Experts of a small language model: 48 squared ReGLU neurons an expert, 7595 steps.
Below are experts of layer 6 (counted from 0) of a mixture-of-experts language model. Rows are named router (the router's row for the expert) and show model dimensions 160-199. Each number is 500 + 25 x the weight over its row's rms, rounded and kept within 0 to 999. Numbers have three digits each.
After each expert's rows: "gets" lists some tokens that make up at least twice as much of what it gets as of all text. This comes from a sample of Wikipedia text that the model never trained on. Tokens count by the router's weight.

# expert 20
router:525514498455492509510469507516453460506485516488502504463558522472462492509520453521520525532522515536502529475500499514
gets: " ", " in", " on", "201", " In", "202"

# expert 11
router:490474496549480501490507498544442535520544505553511526518490509519509512526529517522490497496477444477470507519518535512
gets: "2", "3", "0", "%", "7", "9"

# expert 51
router:500533501476494449495524498481478474486505423478515514498516457484539530488474499519499474487531506550446491516513498517
gets: " and", ",", " to", " or", "–", ";"

# expert 44
router:490488509571482528504531507488530535493517531472466492472479542463493545488461478484486502478505495476500508461483549517
gets: " ", " (", " |\n", " Total", " •", "==\n"

# expert 31
router:487478470504540466496477429486503496530469469508509456475500485529511512473466467521460474477548489529450520488555496468
gets: " ", "–", "-", "202", "201", "/"

# expert 13
router:503500453530512507578497505474503513482481491471548501486479537483477523517505520488467464513504498469495497468544478495
gets: " a", " the", ".", ",", " to", ".\n\n"

# expert 28
router:453479517465508474512508502521548506515549517510523488511510492464517458449492474501523480484502498499510540492528505555
gets: " |", ";", "|", " was", ":", " /"

# expert 61
router:476512473524516489472483475507539513513489486457508435514502457526497510467474480497518502487574465474491491478505513526
gets: " of", " in", " to", " for", " by", " with"

# expert 19
router:518529443492479514541451498548493499539513488489545486471504536483506478520478480520432544507488447477505528475462512497
gets: "1", "2", "3", "6", "0", "4"

# expert 6
router:495460525493520514453472536532541459436508468518522473508547499481505519528490493486520507549503502503508528548517512477
gets: "0", "1", "2", "3", "5", "6"

# expert 54
router:562504503461483491512491516505517495506453503480469485493492501452448505543513502493472547470524488495457518501470477483
gets: "-", "\n", "|", "==", "1", "\n\n"

# expert 15
router:488468491502527512546500524541482469514464469481523510483469493476520525501487514523503485497547528499499494507510453517
gets: ",", ")", " |", "\"", "),", ";"

# expert 17
router:552464511468516472530509499525527504491469534471496465505478507475472488443519521525483497522464488535478507452465483477
gets: "-", " |", "|", " the", ":", ";"

# expert 55
router:491513498484488510496540461504490475530514498471524509511491461501498488530456502498492514480481488499509464492476499490
gets: " ", " his", " and", " her", "'s", " –"

# expert 8
router:560528479549509472533486462467497486533492504556486490458491448484476513472509481483471516498477523530485494497488484540
gets: " the", " The", "The", "'s", " New", " his"

# expert 56
router:448492446555482521520513490488491488519514462507485502497495511503507500511544511511474537520492522511462534498447520518
gets: "\n", " |\n", ".\n\n", " (", "\n\n", "=="

# expert 23
router:485528529521480514506499468536540513463432523546515480494490487456517503541519501486480474512518531462523534528536468520
gets: " \"", " B", " S", " D", " G", " T"

# expert 33
router:491528552474484512489460526518502545491522532479507474563487497477427490461520548497510497527476528468512524538489505482
gets: "|", "\n", " |\n", " |", ")\n", "-"

# expert 7
router:530490501515498513509471473508499507469492467448483505478496502485520510490514477510531516527510478507499572482496538499
gets: " and", "200", "197", "201", "192", "193"

# expert 22
router:525479460516508505515488518492534532523503472516488458483518519464551517513484508515506503559510516521496573490474513509
gets: " |", "al", "at", "ar", "it", "b"

# expert 35
router:552499478540468510476496502505528541513510511470506468476506528465497472474495502491512468496507482518476519510506511484
gets: " ", " a", " an", "199", " $", " this"

# expert 60
router:530480480476475552496492452532536520476516494488528487492485499503529519558510509508448470518581475505522505511470536533
gets: "0", "1", "2", "3", "4", "5"

# expert 4
router:490545494519492514509506519548517477526487532494520484492492478497496501501479485494426499510526507493504539520534537507
gets: " \"", " (", "–", " B", " G", " D"

# expert 52
router:491503462519513537495527507513532491515472527479504466462470486500489511481493475500464465480488526474500481542523522473
gets: " a", "==", "'s", " an", " his", " of"

# expert 26
router:499470491499517481499478485509520547528478494511518486538513509499498469551513502538521515503487453479499503465494520538
gets: " to", " for", " with", " of", " by", " on"

# expert 47
router:482500484518478525490471471510539446457446522531494491508532469478497487522527464465510488480495504485466481454506484478
gets: " the", " in", " of", " The", "The", ":"

# expert 39
router:505476502464518482485504534483507535467514507540475495519519522494453506511457495505514513529511452474510504498526476483
gets: ".", " that", ",", " The", " and", " which"

# expert 45
router:545472517513552529505512536493533490468467508540504511510505526465514542524498524462526509490528485460538517540510487454
gets: ",", ".", ".\n\n", " The", " that", " and"

# expert 24
router:488465517499528550531535456468458499463499534481496547489488489475549498490503488521471518489487473468526513493512531554
gets: " (", "201", "200", " \"", "202", "199"

# expert 42
router:503527509528512545496453428530520494509475540499513542473525540518511487545498437480457513513538496474476506557507473567
gets: "201", " was", " is", "200", "202", "199"

# expert 12
router:474469441509477533466497516527495499505468475537499494535470501504511489472477503514508519527564501533488500500534474475
gets: ")", "\"", "ed", "ing", "al", "er"

# expert 38
router:523532476528524457496527487474551460507504492477459487454526480492554490478479499486491472505498464539526497474524538499
gets: ",", " |", " (", " in", " as", "),"

# expert 37
router:497491498531526499555484500516486481528434504514496521538534524499494526501478478507504503485505529455489505536510496541
gets: " was", " is", "\n", " to", " a", " were"

# expert 53
router:488512551491532519487520469503543490426508521455502509479511481515521515529497473533536506498498508527498540514492507517
gets: " ", " —", " L", " W", " −", " $"

# expert 32
router:495515502467502507516494456536517509488485427532508519475530472517504533460488505497488473481531522480470488520550544505
gets: " of", ".", ":", " to", " for", " by"

# expert 18
router:509526471475524478505458508484483450468501490467562506476482470480545509514515506503491515497499490530523515529471506470
gets: ".", ".\n\n", ")", "–", "\"", "6"

# expert 2
router:517496470516522434486477528506534519511468539519531537506466515479468483477509442538512484500474520528494513482501507486
gets: " |", ":", ";", "\n", " |\n", " –"

# expert 30
router:484496519520514458505547534487539481537487514492521524499488464515478468502529502527510500487454495473486504465490481521
gets: ",", " in", " |", " by", ":", " from"